From a checkpoint of a small mixture-of-experts model trained on Wikipedia.
Experts: 24 experts in each of 11 layers, 64 SwiGLU neurons an expert.
Below are experts of layer 2 (counted from 0) of a mixture-of-experts language model. Rows are named router (the router's row for the expert) and show model dimensions 0-95. Each number is 128 + 24 x the weight over its row's rms, rounded and kept within 0 to 255. Numbers have three digits each.
Before each expert's rows: a language model's description of what the expert responds to. This comes from a sample of Wikipedia text that the model never trained on.

# expert 0
What it handles: Final pieces of names and words, often before a comma, bar or bracket in lists and tables, such as Noth-ing, Ner-ys, sem-i.
router:133122120104152169132095136158148128128148131135154130105135178150187126145137103141132123146097071138158162092137142143112135151118098109132114125138124141116153123108120178104114092122167135199115113155136109128143123153093152106096076144148159113112109140161117122156133110140082165134

# expert 15
What it handles: Word stems and middle pieces awaiting an ending like ed, ing or ion, such as ruct in constructed, arn in warning, mot in motivation.
router:144120167167124118133124134153125149128102162131168132095085100154146157118136120108094086110163114123142132119155146138132142128111120133102133117070115135133165124139148154099156130112114115135098110214157084122147075140115133130151122143108160089080119123136109160129116140137121117174

# expert 3
What it handles: Final suffixes and closing pieces of words, plus units and digits in stats tables, such as s, ings, ations, °, km, Votes, Rating.
router:117134165100128122106123135179116110138117167147163092088111155154138110121129119109131113130180134145182141088174102154116132157113109093148157112167096108130125137146126109138122117130126117172137136152137119155164122148109131153139099186148139124094141121134098153146131081153132132185

# expert 20
What it handles: Closing pieces of words in institution and place names before a comma or of, such as Liter-ature, mathemat-ics, Academy, Baltim-ore.
router:110146145086128165126102133172168126106130158120128134050135162216133130094123114133125108105139093165143131129145139107137106128081089103108129145086106118121154141142114131132137092126126136114108113138164138135156164114123151102120088148142145131108103133163097135128141131119097151116

# expert 10
What it handles: Prepositions, conjunctions and auxiliaries like to, that, which, had in running prose, and verb or noun endings like influ-ences, ref-used.
router:113116190137158114123112125151112131118113175101150141066112139161140084137133116131130084100117102179129133130158152124139127077123128103129115086083107126120153147140123114116134128107142089147109125180123147174139142161131126085118136163134150147137118186150107133098121111131104130113

# expert 11
What it handles: Sentence-opening pronouns and articles like He, The, They, an, plus word-internal pieces, especially he in superhero, Prophet, Southend.
router:131129131163121163139108129158118114130088186127148120133104163159117129146151133071095101085153135126144116149115131133127139168092086096080139090108146120104114105109159159088173128093148091132093121140138137158150117123122092144105133144120120139175134166138127165114123119151152128131

# expert 23
What it handles: Periods, commas, apostrophes, colons and common words like and, was, is ending or joining clauses, such as . after a sentence, 's possessive, Phylum:.
router:148128173097147152137133132114100079128156189094135114100125135115157094086170130129111099145117081153138105144117132121135089099125128099117143152100114125132126104127126170126128097103158139139124144179170142149163141146111099133097143158127146130120113167146095145068130110159120149124

# expert 17
What it handles: Middle and final syllables of foreign place and personal names, plus words like States, City, John, such as us in Jerusalem, ve in Terre-Neuve, ai in Desai.
router:142120124115127132107116168192135138079122146119120148108096168149133119116136137115128148109143134147170165147086184129172105086084124101128151164139121106110151106170128145129139093122168142147106159128126147141118150117138140141115083146125155134142098131123113154085130133130089179150

# expert 19
What it handles: Commas and prepositions or conjunctions linking phrases in running prose, such as in before a date or place, by, and, and participle endings like ed.
router:188115189095139127106084133168121122137133145106138093116106123112141127120157109128136091119126105147122133123153123144135125085127102109091142100102097106134112131157171155093133103102153085117127163181153141193148158155142139127110101113128165139093135162125113127105142121132117147114

# expert 22
What it handles: Pieces early in technical or rarer words and capitalized starts like In, A, Pro, such as di-ag-nose, Ge-ograp-her, T-rop-hy.
router:169108136133143130093102116105142119106098134137162107111097131105135111128185109119147113090177095113143158115125137169177148125145076114076150107109149088123125150153146131126172142096163104117125107112152088134107144169110125123091112138132156127117134100141098159117125116165134099129

# expert 14
What it handles: Middle syllables of longer words and names, often in taxonomy or place names, such as Intol-er-ance, opp-on-ents, Le-ban-on.
router:135091120116164153121102168164108101103103149099150142088127091122108114082167145122120124112138129137156175118142184113136099120093109118074127118121120110126172110092107151131128101103129123121078105128127078127141129124126133087119126111142180133123065149096144134134131137117121124146

# expert 21
What it handles: Short consonant-vowel pieces inside words after a first fragment, such as at in Format, oc in democracy, ac in Facilities, plus digit 1 and %.
router:141139141118171169149141142132117090121079120127185129114145129162145115130163196100134132105136104141107135111150155110133107091131112122128111084116096118067119123117130111102143071122110115105104137113135123143158106139095094127117080154180140102149109151132105154152149117126127145129

# expert 16
What it handles: Single capitals or short capital pieces starting names, and the piece after them, such as K-ish-ida, al-H-ash-imi, A-riz-ona.
router:143094113119125140130086105133117139085137164125129133107140164126141130130126159152133099116135089130116142147099154147171128135139119120138172081140150110095158043159138114128136114109131109148125190130132111125127136156100092126103114125159165137124102115158119144094121077150086159145